{"experts_per_token": 4, "vocab_size": 8620, "optimizer": "soap_variant", "max_steps": 6147}
Below are experts of layer 6 (counted from 0) of a mixture-of-experts language model. Rows are named router (the router's row for the expert), up (a neuron's input weights, with its number) and show model dimensions 0-95. Each number is 128 + 24 x the weight over its row's rms, rounded and kept within 0 to 255. Numbers have three digits each.
After each expert's rows: a language model's description of what the expert responds to. This comes from a sample of Wikipedia text that the model never trained on.

# expert 34
router:127133149115137113147140168141127118124117115139121107131107079134141136125166092128137142086121118155159126109153120145150117111130125138148085071070163096119133140140126116099128104137096104130113098097121145092087184130155116149115170101150154095118115163095106101172122094110111146169
up3:112130145132105114159101115146126136124123159115091139102110093089153115159165141129146142106128125119114136163113129178150107112139108122119131107138134151141118149082124162138107079110134156115138086150119119165122163135145103117099162137064174136152089170138116096121174108091103097112
up4:096100149065117104178137157112121128105135110175093153100111158086096111125128070155092097106162125133115110145139172118178163086133112143124130106114127115145091132142151106101124126164139117125113128107106135131124164105107108154131139123176120156159132145119121114121111152102136149120
up5:115096110120117114158117129133101129126172132128138096096129119092146147112150102141189099107137130132142141147131127133158111128142121182111130111119123129138183095118152125124123126106107137086165127112075130139143102110101109139097151110155067156102119171149081146123130145086134124187
up6:130153111155111103179140160153116158142154131126120122122086123136116068124141119114091148110136129118140140200162153176147084096100109111126119132089130106101129087132135089143142119145070126124190125105134147164140136119123112137152125143109138077106154143137128120137141126118130098131
up7:084131132146100129145114123145179118093104165169118126136156100093159108158166105117154092130129130124099062115155123125139163153146156074089170123107169084136092123108162111114148110115148119169125168100120135115155126150119159147119116132134131122129122150106160126147141143119118122134
up8:183187118118124158128139119082125122110124108150110099096093142115134132160112118123140142162161098133139132121146111118180113117117143125137136103135132110125132097132156113156087121117145155114105105132068114124107119138147127132073154152149110150142089144115139085108090163080114174100
up9:116168132183203162134138113123120117111108125154069138130137113142146147120146089138132087161119141146161102130161166095131139100139096129139127143135145116089134136145151167120115125129145128127133157128161157105137141110141117125138111116158160089100098144124107054160100148119137129151
up10:142133104160162141097163139152108105119150146114114147133144084129115118151135157132155151155156192163135153157150162151160132109129112119078108152120153089109161142147123107147087111164084119105113146114092114148148127124186143135148122143169145129142136112119129113153094121091166122113
up11:177130096171167145144134091101102132126123139139137104146094155144169135120147143119134108097161129135154148119130129126116083119101163115128113142132101111096093113117134151107092152146157136082091103124114166158107153118118135136140138128093134170125117119097159192133146143147187162137
up12:105141163130096108136118144115151133167165103076181143152155132114114109127148120142111076146174141123116149147134148180140138107161109108120153114073143139145154089152131147108109127176097121148110113105112134129093122107125093125124141131067116143097104132143110151107123112116106153161
up13:156093100157089126136152144150128112107152120175110154123115133115068122120153137088152102140129157134132113154134117164121115130131138124132123110135161099090150118149133150080142100093135103126122148136140142091128125156187092123120115176144079137098143130150155156119063140154135125096
up14:088153114092131108181172128085145106108140128101143106129115124125139104136133158150133123145112174163093120147116146151084134097114138146101118133108086132101120128138190114107126088150136130157118098159085141093124134158149157091139136067097123122130137113137122140144118125088125091138
up15:135112138104122128151178154127098162134100130126139149092103162175113116117151103112131116100140152163134142162147119139111129071130118080100101118120133130146107096110115120180161116154161113119189080084156128145144121093102138101126123114088130109103103120137110139099118144159141152136
up16:120125117111125146134132139135128119150113128154119137145112100123132104148137110141080090156104104127095117136122127145124129132130147141093156145141133130160135111090165122213159109103135134156136105121153172105101088105099111103165116118139162144106106145099168117161073143082163117082
up17:084158123149109125085152152114135098157117143114150153129126154127174100106133143162120105137162133118133137129165132121117056136138141142144133142130114108115077109130108147163137105137136137150158128174134146161155142107098117102069136071137137171092143101124119126117131097160098120156
up18:131134143143151137142164130133119124140136149172104153144061120128165118127106144133140109115186129115133134110103134126135115088141139148142118142092135142117125141156110178138112138160129125108138113123076138102103179122136135121160177128102142079088097056123118123135149149076113145115
Description: Decimal digit fragments

# expert 20
router:124100093082133070136148138126151113138083132082128141126122127145137129127162120115142120119128136164159106128139086138151118134115140158154092098080140084112109132138119153137123077165098113130122100080091164122115167111185124159143134105128129114135130161125128105163116094129091145145
up0:147123156150091086110098176083117134115153120124090131121121096121155116132148116141135113155109078133106092128133121105149100168123155092156079117092150099146145141132137119113128109108142149126129171125116127068127115135119126103129145115105125155146120098113154096129127172140108070077
up1:129175122137155123096133158129133134145146120114142144111101125080109108160091089165117168092150116113094130141107120184179146133126100163136113109124153141110111124130133145106156148130132086127078125115142160120099152124166107149094134135155144098134093102150111087128130093112084156105
up2:094124140134109159111103119134121100141136128099153164119107149105101119112066145123101133147142097138150122101088124133147154119113132117083099158097180158136157097125126130121088142149123125136116115151149146110135131120106142177065123156121133133130172142138132169115074121156089092163
up3:152139087152176110127095118131140125106134122104135102106145136127133136129100131093130156174148144162177139121135147098151123105105122120130113112130082143156076115112133127123145084146123116124143123105087119075136114140121103125110173119133089106123056146120147057112095130147144129122
up4:146127109122142147095155169157128162106120106102118154145151144082184142122137095120147115105121128160155151164109171134072122181151135160113100109162101095138125117134111163139129131127101099109113090109135144149097135134113136147134116101134127100114127108089156148176154110167107110128
up5:126107103145110088091105151131140154178118131094134118110156130147104122109092168156116137149149163124138124155132129096130111153107134118135142119166143125126131124106129097187113084149136160193131120097121115073146135144141128126082141113089134105097098116153094124167120113106109144085
up6:154123120086113150108160108123137140123102094127088141059086105118139095120124110166144127120179112096116116111107128088150115112123114163109124110113146113087065156115180131139130168147114129134117117141125162118146146125128142107143169108105098117137113144124121158153095162128149160163
up7:116118103176120108146109153163098151140162114135135148114112126140113145165145129113115115164135153121120162167126094148131154110119109148160158150115163086099080123135124088167146127093151088126156101129089114144115105110085121090147091141090120100126119100152145132133115121172081117144
up8:115111136121116091137128121165144106165149185105148107109159129073130092153152150119146136120146160133176138119133094093128132162096110153158119129114156139088137113137103133110136125133128151111101109101143137096134132129162098188107144112137173098159123151136103117172163122138151090098
up9:111149141145099147178144136131140105132126145141106134097126123129098088121109136121104101105103138110092142090139098133123123134139127119109145100099127100128132136134140144158170156130100183144142102144158152203129189143115126102116150064144151147163126132127152089124137139155090116163
up10:132091123108078094146126102138114126156129104118087130113090101095102126174157120126120087165161189137113130163146094168134128109146165149085114117113118131148144149144147162140107058131121149109137106139138159137158132102121140128097110155124142145119116106131124114113146079155138116106
up11:184094167140110139110137124090159110166156112120134145097110131158127172211136128139103105159124123107099155123149132144135097184139128144139112136164109154144083126113140121134116144142142148094155130137112143129085112130089097154120123115161105105116107138143119119146112100127140102176
up12:133124115149131188133119130137138129138133109140103171143099124115137160095139110091133083110112082135107105149126134100127129126123171116139096120195105147132116090126169103165157095135106119170114121158135131165171191119128107110128155111136129163105139121158128158125151111098129164121
up13:168144151145117170115106120138156160156136119104132153143102133101128118111166128120154149134155122111066098134191136126155158116120159140102127100135111126148111133092149116096119164133129091111127167089139129116103125135191170141136111123128161130087159122120138163144109074115116132149
up14:139167156098156122120124142151165100101131127106186084133109111113076119123160102115113125125119132152086131118159126160133117119097107133093096084109133148135099115105093132138113127158117131116099148183117127124098155111114164107146084154133155117088108144086154098131147147122134142172
up15:097154117140107104144145097122174132093150125109159081148091125138149120156126147130094144116120137104153152119155127124144149137126128165145152132146146168141120185121119161177150153136135148181119108105144165088163113120085150094165140107119133084120098179123118121124133132168118143136
Description: Name pieces in titles

# expert 11
router:143101136108129112171134127103144088143106093131162149120103139140136159080161104064125102146132089127122101142130157172150109114154124141165095102115174095123122130092105165121124095132103144093120106128106119123100107111136113161145111126149139060137091142119120114124146107133095153138
up0:099139123113098166147135144104131120105133128145086155173108111152121184132158141109154094151106102113121167177084129139121132142112085103162126108149158081131105159107135121097133113122130119138160140130111087131150152143131177153137094150168140076139146110089128140132153139111119142113
up1:113088094101135116091127126118116115117120174166089107157143103133161143115109149132124144134124081149088135120147154175086095158138134113130097128129141121135105153122099149134126111093154117121163106166123101142119113119179120109115144124164156152110151138094144083167119150103186147138
up2:093141111074131155096140128121137159133132081184119144106156125161100103164129129119136137105112092103130131102131156113188129154109154112114121151145144140149145178134109119135124092136141162123114128156140152150126114096134091180118087135098118131117126079133116123069147117111110162123
up3:127149122122119111122159151112140094102134159163115122129116172101094124133128147072104142152115076120137086145143103146157127141145149099138107116101083086144152140139177110124151121085139118119151146137119130068140155096118126104129169107141112140116138121086172102113128171110143111091
up4:187151136136149123087173108158161064129151126124133138127113098160129081130144123104137105124102120175136098124111147102121156094123111130121164138080093123158118113104088105117126127131120152168092119145161129133111109123117152095177111146123083126136127096103127111133159104146129145148
up5:136087153116176119135161137108095160165137128127157157111148112095090102129090146091148121135095142138129124136114124094110143125131112210112106156112098097132160113133154100134107118149118117129164123141171106152110100111138120135100139123178141104123089143122099180112154114145105114134
up6:125126118124098102095109134120164113107138141097144147094084118144110161137113149110108132124145127113093073133131127074124132107117140103129115168106143137063146127139093113133155173109112094139137132104131141087103105140119097152130182178105144124144142107154158141144124167113122185128
up7:097111112175152082136105133127149093136158153136130129109163093146162114127141147104125136151133145095112148084089151091204130135111099121116140097136112144147119142091115122113125160171158110083099097159118126126094158095144104120157097142135104119123143124160087128118127108127147128151
up8:110173133112085076123162151111144113098118152128119130182117130141135133121132104122133115163136086129133120091105129152133149077087127139141164153125114132166159146143136156153149149138147137093119095102124139162154149145106086116181174131124130084114154136128143095130100149153141090107
up9:118125115105115141144107137152114113165132099135122158092140111111124126093110133083111103134101140146146128102085107139137062116109117129105127077145103169089131137135128148132052121087114169131164156107132151138125124168150153122127131144130106131117110150135138086124102102073131120089
up10:131152120140106093100162141086116108115138173135149080128149113083106119118132120135089125122083129113161118140139132144107147124149144087150096122129155164146069085102131108148171119143123128104150083095153139100141121127140108121083139135138148133136105129167117115105150085083158155137
up11:142132120117155125152118141150134129137086099139119147097131091107066158099124128134120132122149125169157155090117146126121172086129072127154128142094145136079168110151161127106105131072153113093087122143089120149099112093116126103126154150127162131137131112128103088123157098117140128129
up12:124126135122150103161133113144067118127141108128147103123091176156119096096126119104160103166176138134121148154159112112127127107113131147129128113124139122133132113100111149101128105121111122157145135125137112147129121071108146117176113177140108165170124142073174114184104138107100121087
up13:150091101149164126163148142152115148142113097119130145141091141142105109136141175154062115140113094101120117112114127127135129111118148159111153105128116143127127123096140166136103110103142178147122146158120135138149103132109168122155182137121163153139102125125181187105087094147124116160
up14:137141117099157105125133161129125094167100133145109116130105112110149150106083134155126049100145145120146132128116139131118157161141138080166101087162138075157131155104120123115147113145124138190121122090111137105126115139112139145137118165161089133133121103103083127123127148112096147103
up15:129108131151123078147066141078158154147114107105109079148088108161150108165119131133118085105117106116096090086114122168125146117110140121147144114130129138170113153114090138139138137146114121141142126150155116133118115168154125148101165138120158139127136103205120103118136114153153133131
Description: Hyphens, dashes, slashes

# expert 29
router:125108145112110105134143142106115101112154112155108124134107124131146125131145111125128102118110084168138143112161109167149105101134118141152094079109188113116098099155110138097167122129114099157112119125136163097089187126176138152118126067177157130116132142129155096123110128092121133148
up9:100093091080172140170131148100133114113123166145152106091077073109126148108119110161173107160090100107145147140095151110134137181099100135098126124100142093083112118108143143114132126108112102142118118095121142134103134115123114131118129127109147136127092130158112133171110158132153148129
up10:142127159164167129145167146129138120101126093096121134103174096100151138157138136166068156137117073144124130140146106153110132168118132122106118116140120114100103122097126146159126146136175116156103153144100098133103110113136147109106157147099164137109115147164184145096092107128097119122
up11:122097120185090163113155107171119126136174120123128125171108114126166163149098106118149132118124093137134162089087107114145087140134158135140130116121118084144112135140114129119130125135157104103088117139148149153148108133128113151102134134152098141097124128155135161154120114138122116222
up12:135127142141190104191101130156103080173133151118147141146122159139087125107144136135105119089096082154139134082100127137185115128106105123103116097156118121141167119166121141118155108119124156103123156138146147111100106116122133130120120151160136088127109110136160104128108112161089141117
up13:161119090154165119142122139120091125171126095132097140145130164129127155120150102133098141130104124102120138073146132126163114109101126148116138157096131131094136127130095090177148112151166145118130159109145097124167097121111128202143126127135109126111152143141112095098189155122151111099
up14:119115151105159188153129088129156096102139136178119136122128130112112076133111120142125133136161164118153116150116103175124159126126151168121126143123123134140165128136102114167129159118105113164119100146105147154140089128106167128105181132131104133088121124099066097137112134157163108139
up15:141121135126079160143139129134146141098151118112117128177122090102145118104166108134145112128151162138154144145102152109131130133146089134125099141130128160102164128113159129144107103133116154131122090105083142122158154117128125088072139131165152120162145131145098126136149197156073079116
up16:105151152135106103190101105151107104126130122085099152112148151152151141142160134177110138097145145136091132144168141127074105183104174136136155141135152103140137123150151094152135118120145132145130085113145138089140141141121158128158123107142132145133109127105146140087109075151115135088
up17:115170141140137092135180110160128128127111127125146176158166143174074145131123128133094083110147128100132103133127121146143144177153108121153171097110092126134135137152111109138121103170148115102131137138130099122136081137091107109143126162131082116151139131130170155154083144125108119096
up18:132113146059170130139151134100120133138172136151116102155091162133099129158175097117129122094104116121147103156149136118160066104108100091074148111155105100134093113142160110126129113135096148126147136123104122138139128120091100122119129137158083134148118111112128140095122093162128105113
up19:173096135116119131135113110190127130094123125136096138136147174114096155136165137107092151113137089092127133139135114161136129160123130089145149112131151143106109144180127129061106145127148136132161124154162134169111110119131133189122118160105127122116149156146135106153113115104150143073
up20:137103136154120111124143108132099099118144154108168147122098082140158150169135154115164105140097124152154141111126134174149124141148149113123138132115142117156123125120106137127103128130153106161140142173204127104108118096073095160127090133128131125190145150110160140135077134097129104136
up21:109140117152113114117166156124144073146123122135167168172164135133100110138088098150105151123094153097128122120129114146142125148146098138102156122115114184094134112161166152139087094178118109161144115155163128137135096113139134148132161131151155140151149163138163116135144106111147127083
up22:156134152141112145131138102127170070153144113143122126136116163132126104108139116083111127075140105076153149161122115157130126098122119072114114123102128118102096117111155148109174174178152117103141114122169098144130110172105127117119131103149153146126132166088118085130121150118152130130
up23:178149142120123121103117163154113104113097088167162135135122096143110126138105149130108135127127122168117131097104143127091165116152140159134119097092118128096120129093111077130118161189118166137122116149108122156166150131124140156147122137103146131188096125108122123132128108075099159162
up24:108159093158158136117192106111174118112122118160167117104125175180120149111111117102129049165140116146127083151110105116114117118149125169101113119129177109119122109135124097128111091115132134105133148125152086146192125118138156138128145110119143153117143126142110132130140124132108126123
Description: Capitalized word-initial pieces

# expert 27
router:140123116117112084148146152115142096131114102115127134097086130155134119164162102105176146104139131133136136115128132169134082142116160176175097095108117112074095106128139115120123100148136128125099122107128180136118128096118140141089159132125131122122126132131131102188097109098100160181
up0:145141118102150111102137124149117129108173113160119137157136134145106115107107121154090163121120084182154173136177113089125137116160110156123136156138108135094152087107122065111136093136131144095124116132153115162134114133141081092101087160140128109156139091141120107098125108147138142151
up1:155152102108120123120173133150145134167174111150134111098155110131095132175136149123104102063127113101136121169106147156114098158144097176124142081109126173121112128130130128097124149112124138124143145133144133108167132124121122133113077113119126122117180137130084162169098101152107150111
up2:140134157138126146146164152165135118165151131094121101160143110132125119189093111100137113164148158106140161153125114117096114145140113106160143130144093125135158114137133069143126125142150136152167163134084172093110102096146122107123134140136117135144106135134109128112153083107141134051
up3:132134103123168141139130126145147129131115092133092125104074146110092097101121153153123135109121115132147115098109113148114132132172145168115118099116171117104117126101154125094147137150130114116099150089132182121178080148102141129138161158143117104146124093172095170163137117127079109145
up4:135105133146142146148120162115125122104116134138150177094168122103151132132113142147120156142112172096127120168149120139106086184144128065111111089129139149127152135152134123131150115145097114089140162154129132120134126155145185134107133087132146134138130152097137150144124162109180124191
up5:120155092122154123120087153106159091102140092073120137106119136118151125113111095153132126084137137102134110164107133072133105096112136118173109108137138132104110114117122167132104158180110095151086155134182123093118109093161143173130137121126115116132119122154101116137117119120118174115
up6:090139128122159126140224138111119092143177099101139108111121116140156167104129149133091134126168167124099115124126158159103133162173109148108129144113141130141148121144141125137097108131150148113144161159132121136127110146149112086144094136116077095136123121114142167160147144112127143163
up7:076126135130121112094141136086143138146163139118108181112152091125124131150170134122113193103154123143143125157100134106107122160147089113102123154146158146136141120133152095106129153128080113141134115142108111164124171152123147126122098139121075094090149166131148085165150116132125152142
up8:123129116119091095146132144142123127138119133155113132175114092109143154151103134137177142125148157124125160134041125139134096162152140101166142147107063145133121077125096115116138150113123127124145106159129128159110156106140128111115102096155111153114166119123120138174095136144139122178
up9:139146147120130136149118117134166102144152103111118125139161157120127094163143139098110155108159106156130171116114136120096141166142110164111125097136100160085121111074137139122101105108142102087103165107172125133161092139124159144104094106123142077135109095104101167123126110146099152162
up10:129141146114115147151128157122133114160102143152081076121124144163171106113116153120125134149120113133111121125095148136180092118158109164147120141154086088108090113155157118134126132136116114162140127139104129169188156122115121116125173149137141094073151116144154098159087114127148154132
up11:123134148116150146121116138189144145180101107133108117129150130157162134119095152165141106126146181120157127123130121173119119132133089109104131136110107155127159146158108148127129078127153157123080110137130166139137107149125135145119123167140135046170142100150136091158152142142111113124
up12:149104132173096124159143140127105119156119155105163125137112129138122121142134133102168144118101135139136158116104120168095103121093156172153122146125110080136115146109138143115121137136153110073098160106166144145106155075107084175122182110121115114115140142114100121154120135067115125149
up13:123113121132124111142101134093109130155125087116125091169123138117102102143125130143117134160120115091143121140192108136110098087113121137095106135143099116156194121154098134139130157134188125123114112105106100089136149159144120125140109118132148140111152137126144097137145116030114132123
up14:125128109155075093158146160125140129114151090163100134133085126134109110129124106165127125131108133101124104144125170141143064119094088171176135111142105107079139113174144139157108111112126137137105103129108130122178135132132095089162113097134117088123151127153148119144115132117144154093
up15:108115132107157122078094126092096116158132171162138145141118115116129086106084141119160163121158095126107141096098084140115075142166158154125154153099126092128148128141122112101146124139109125147102138086117125133143107133140141115138160154165165116178124098105117151111167115146109151138
Description: Non-English name endings

# expert 0
router:121120145110136105149138161147126111134111121120123105141100078138141146124170106125140142089121104147147117114146119144150109111133125135154083063079174086106130143140113112101132108145105110121117115102131137082090178131160119147118165088139150096116109160087112105168116109104107148163
up2:127103153134158120115141134100145139124130107111157115064109140164089139093146099173129129141072102107109112098169100124138133133108109121151142145097104156108147128094113153112121097109187112152178117121105126143146146127153142164118076138126118132124108143155155074144111114114101126103
up3:138143118161158144133149119131097132150138113117148132096129124110137149211140158113160126104174101118086070146132151154155105189100102146121118128095147103144118090105111152128137153134132118128138151148183125119146132139119087136141112110116120130140143140119110158105106086084115113162
up4:153166142180092155147155117126167131113115118137151151134119105140150139113121144130159126150124102098156146120093142126163105167117133165198112098126128088094123104141126135120144129119137142085170126113130121170153104115135115147150147123128112115200110130162156155168100132152135147100
up5:128090134131148134145166133134105145119164147122165125153175143136156182095184082132104122119123163135173135150131115161116142124100146126119106088165170144110165119131136149080069131101093112120137151123132115149122154162119123162116138105108159150112168119110129124100124126114097120127
up6:115100141113137084146144097111102128110055075145142089154123129144097102110148119138119129155121114160112083119124190150124130167097138122128094109130113139084100133126135125116108116116116139117103112167094142164128107111149135147110168123133120112110151189121157155123091133146117109158
up7:094101117125113154159145102119127124127105128143131160125094110141131144123155154073140094093130162148130112158127138134151124116118144144100136129148055090087158134119133081178148106132135172145150131166105161144117134163106105115156080125120131135128090123143122154153142136165174109118
up8:155105135121112084172148139135141121096128079134114119138154111176121114142132142116187111156108107088130096121124168112103128156120102117112136100151128146097088112151144132108155184126159115089127131081167172123139138121168115119109142175131100122125133100089097109139154113108132128131
up9:130116141113130115115167120150109152109167091104130131120141131110188131113147134141043093087122112157120109143137140132178088115123138099095127105077154132150149096114129114155113116081129133067095108152120132127096112137120128125119161147129177133133121144124120140127159133110148122094
up10:101136096151084079151128099104123136096108107122151121132116131145169105110157141138145091165143133147160091120106099146130077185117179110138139105141099142119080132145145137098161110118077161131128115122141138134152146140170109106110088131125119102104165110158128114131134147120140138162
up11:103115076101109090101199111152109137135119122110145129141131129089127153092121104153102142108132123117128155104141140161081127170053116075075127108146148122125144132135111115094124114137105136127141162135081114133110117110126134114130131113102116127146146172119108084125140122104113126163
up12:106118133099109131131117112193110107173092145145078126119117160119149138106150184148114167123112125141100103109159132167128149125157144103111093108144100114116124115109127122086137086139153183131107111091095117154111094162134138106128162122104154103105094122102129110164147123124101121122
up13:129086098098094109142148117122098108145185141153166095121116110176146107128122121074117130125140108125115120127122157149137141137110126144138045108118143115126125073096147141122154137117134097127140150155133137154121137180145105114125114148159134150113161076086102105119113106125121158148
up14:109117083155139127199131105156145155114063133126148154105122117123126112148129148143158138176129111109122098115127183140135110134142159135145114101113116149052096148127105128156145136140148170149086129117112119169138135135152117155109156111109105119107172142105127129117101166138131121123
up15:161149144080104113107159148118136093127103147130125127092134128161102151162107145133098117095184114167128144135113129115102179157107089109160124117123094154128139145097140133129110132134115115121104132127115164123087145147086179153134116109119097100146106158101144115057100114121102134128
up16:094105124182127121139134158183130107151118135094143130121132129117171157152149129123123132165123162083121139116149115139105143114147111130101126110146137148076109112146117126145113092092117073147114151066167131138089149159136154109146140114160159128167108141095119139103137146095102135085
up17:128115166120118121156137094090124109153105133172118162126078131142131142153102161133089152122089103111141151148084110116108157155090124115083138140125123122144140146118145143094111117133146144133150134156083148111107108113076128153043137128109128139130070124112097126123121095109133130135
Description: Degree and quantity words

# expert 59
router:118142143110129108152141162141118118122122116121129095127104087149132135119167114150152153112125124156144132105154144156147132090152131158140093064081178117119108116163125113084142113149130104120117093097135134089093171138166105158125156101131162134152112149078129102168104111117110133163
up11:119106106138139116131112141143163107108110156098107088144146082108111136147151139092124115139112135119156143090099117157140132143102150154111136152111109144148120101128106108100197178114190107160112097143144107131140156095122142120120075124127111110140111130153117147081144102109089174144
up12:091144073116137120154164139141133133146162078118094123165135167158095129131124150141082098134138121104096109165114105110114137114151143159121122133136183151109129117133140182148132138128108147109097137142141139188144115114155170126141118073155130165147183137122143137094125116123130128128
up13:141125103091078147111128081127141129102125082160143134102133159184141148123158163121112138165133141107094138156122116163101103134108108102167125150162118140140136127160157132122137093162167120156137121131099131131162127105126147137131132106136163177139095131079142131168160102104144138164
up14:117132118130141098120125112107109142127093116124141102123147153149072142111134145180152090141139134144096095096158126181096177162143089140124131140148105107113106097095104169128115106119148071133113104146117125118144066109138136128089173127135151126136118120142120140138092102141116083118
up15:136149111154102123105142133072095144100145130109103074149138145136080108107122133078145097131132128152112128131083140202138120133144141157130104137170115131137150098147103110124094098108123152090174069130152135107120151107125149121126133111131152125146117136117119127083151115124142097087
up16:108125118127109112115183186115097147121144123122076090144125147120133117145155107110120115116156132140098138188096088112113152122144107126094085175088109075133111136145100114101153114120129103117158131136138164123152134093140146139116153165084144128142101130099125109102116131141101090115
up17:128096132140152089169167175143136167106099086149147108144179097118165147168139134112165116123140136121138100113095130157158110131135135155116158134079120118108127152150119155134108099125145143150120147136076124115139125097133143107108141140088103143159150163098138160125104103099080123145
up18:168168145141102085079117134095121112097157142151110132112115130140175122158143136091145094137127113150135127087110121094113105119141147148146107124124168116084075121113139105145114097166088110157117150138133105091106152112145156120157099141152175130106119110106138123140118131083096166132
up19:131116106128139152175163148106134151133088126119112133110110115130134112166123130082089179123122138125087141121131114183155123130114134110116170136113096114145121129156114118155093084090100113112096101116123131138080161129129153152104113158116137155125154120121173193166120088125134139103
up20:112155117138148099080105130117111168071113126141100152125127080148112094139164133158137133099115156093138094083144201110136117120156130151128132112138147099124161098124145094134096166105130141132081128092113139124140119143143140145089124106103139102149137107124116093113096118105140104100
up21:092160077111105162168109105118124149120140148105169103111123189145140100122108106155122100099093126137115140132120134141134118128107073103124123165144099144113163158152131143141161101150159128147174108110123107164119154121118137175114147139136141128142112172093131140108179150131087128133
up22:109155120102111126095161124113109120106158118111110094137127104175122111151146105081112112119108094105143117074125155170127116109086127127108097128112098103131148126150127095127099123087125108132144112139122042132072144133140147169119113122180133141122144126123117147131095137097092144137
up23:112099148112179145137150130123147154103117134135132132144131146183163097148149108132171107136143147117116117142143117126150166132128162158093081112108114130142158167134148119124155136141135101194147172082129176137133145096144139127120095119136120135190153090151100124125154135162139154115
up24:125158094135144091122129112136142148096128125128103150139101126114087107086112107089150102111152086124128117156125160152134118139096129137125088133095119094074135122157083132167159101115131117153106133137090133123133147130172095130150106077131133160090138116139115123142117124137155204101
up25:166135118155101157079121171134163141145116136182133157174115115124104145122155128102138098122109115130079127152152130118126139134134113134117121090115105079095064106120115133112186129144166120119157134115126138115121155130142130115125150126172127107131161139122086082124128143095086095110
up26:127129111101177132145131133108089115130103110133163145131153110111131121160142134111139135117132163183110185105171061161114141123088103137184163108107152135126111155109123129091148131156176130170120139124151155165138126145125108099175122136117139139127127126110127131137143150139152164164
Description: Words before prepositions

# expert 2
router:118135155114123108152143159147122116129108130116127126139110081150148129127155088111149137088119116168160110145139103149152114110127123130136070081086172098119137147123126129090128103136092075125115104112133154103093159140157111147115163097151159094130115159103105103154102105107108155175
up0:122142122108158173151119181088138134119149131104164136133134091119166133134104154100105144097075159109091118102133086119093135132141104100091122109124147144065161128136104118118108107182135137149158142118142128107115091108125125118091112120140172145121126130104118156139081139104102134148
up1:118161063119098102099147163119131160109103101149119166119115155151121146121151137158138144114099123165160153142124137103155090135113114131101129111102122162089120114118127128064120120133141116091118133160111103139122153178123129121121121161179136117120178162078107115129145145094102129144
up2:154161149116132104146110117115129145134196138151119146195103155144118129136186155114131125086153143121152105093130171112131157159149108120142149094152147095138136113143145117133092096119151114145109118144109151169097102137142106129108154124110177161117148171124146120136136166092125154133
up3:109117128153142118093127137126161118136072086135140143125120153120113081139137128164110183095154099099071147135094098135138117141102141131136099116116114133111135125097173113173144113179126103123107125081123142113138130140087165157143105126150162147146135094135154136132092155109138092101
up4:141120155100143070155144123131137147084172105111149132134152105100111143126122112137117082115097126125100132133123128151134087144112177153118133116114172131099109147112129150131118118121085133138128165118105161178114145140126125179131112159105076137127124042133117141126121126101112125090
up5:112137093160138131191140139123118122143082056133158083115133121064134088139132141104157144161126119134132161139126112146158124167063129147149115126115100164138099102102132111138124141107098148130127136134163161112152128112120117154145135162102153143127139140108141148163140156163141134136
up6:132141121113160111190155109101134172116155128143129106114131130170134172146150160173140145114132104114122125166152094104192132113137133131090093136178171110092159135090113095126113146115149110117105140144146109108078116141145099106126105108129122095113141110139124145123131141124179145127
up7:135139088153127121120163103112149167129156153117096081119114123154124167171131105165115114129152114140129160140115109121131145171174127110112131141107082105104151160076090121145134127145135123126126127104135147104113098167110137104165162146159119121127084172125132131124112089173176143131
up8:102105113113168130162176151104133108143098158150139115099097114151165140134139112112133114150112106139126103171138141166134192131122143126133126087100143105126148144110128144121207146153109097109134135125170186135100149139133133161136127102163122146124137152121128087155144124100153125160
up9:099134145133141132085133107103103103181146115133145134141122107144152106128137115136151129165131146105179132165113169107151149171090133100162084192161123110094156086124130120152123099146151142134145113123141129110159113119107099120114117121158134162100101141151104101152088114093148160119
up10:171096109157129060083144176156161175115140157138120145137131147130132129118124111136141178153124128119116129145130122111140126092111153098124081161116146124130124125110110120070137128163129158187167125140090161127098123107143118130134141107118165086131125124157143152092162132140114137135
up11:150163083115158100121083125130148144121119101094170157109147148120132124081101070094123137141142106154111074099124089127157102171138163121135116130086111150139103114130120132125127093129137134100141085134154134131116109157138120125113144075145116144124122121106174157130093112161147138159
up12:127160124163140122114149134097110111146098121125128160085109089179162148127113104172184121167141138108132137138152130115120156132106150148147122080123116120115119168164116071099139075145118106139140116121130120154080165163133109135098160085109152123134156138118116138126121105108117163143
up13:135170128110108154115133116159126094086081129087176104098154118117130135102131113133183139118118125114130144141176139173126140135103112096106109111178121147121114146159114132137104124141104106084088113105113141143109113122152160133123117091138183120139125127116102085115114152105155114071
up14:149113125130111108115171128165139135112160153118141151115126097147188082119143130101149123172097125102120124102107167108157083146099109149176157133158159113117122102137109133113136134119130115130128138116163167130161102104131149139159086109128134106120107187103072120097123129111090131111
up15:127098095125122127166130136173127144102139098110103101085133156134138139137119110134126161162146092128158129115108141176170112156145132121136152120120154162148149104128077135113096103138129103127115175166163128185149145091111156192158126114132152133140149128157100129137129113160097113110
Description: Mid-word letter fragments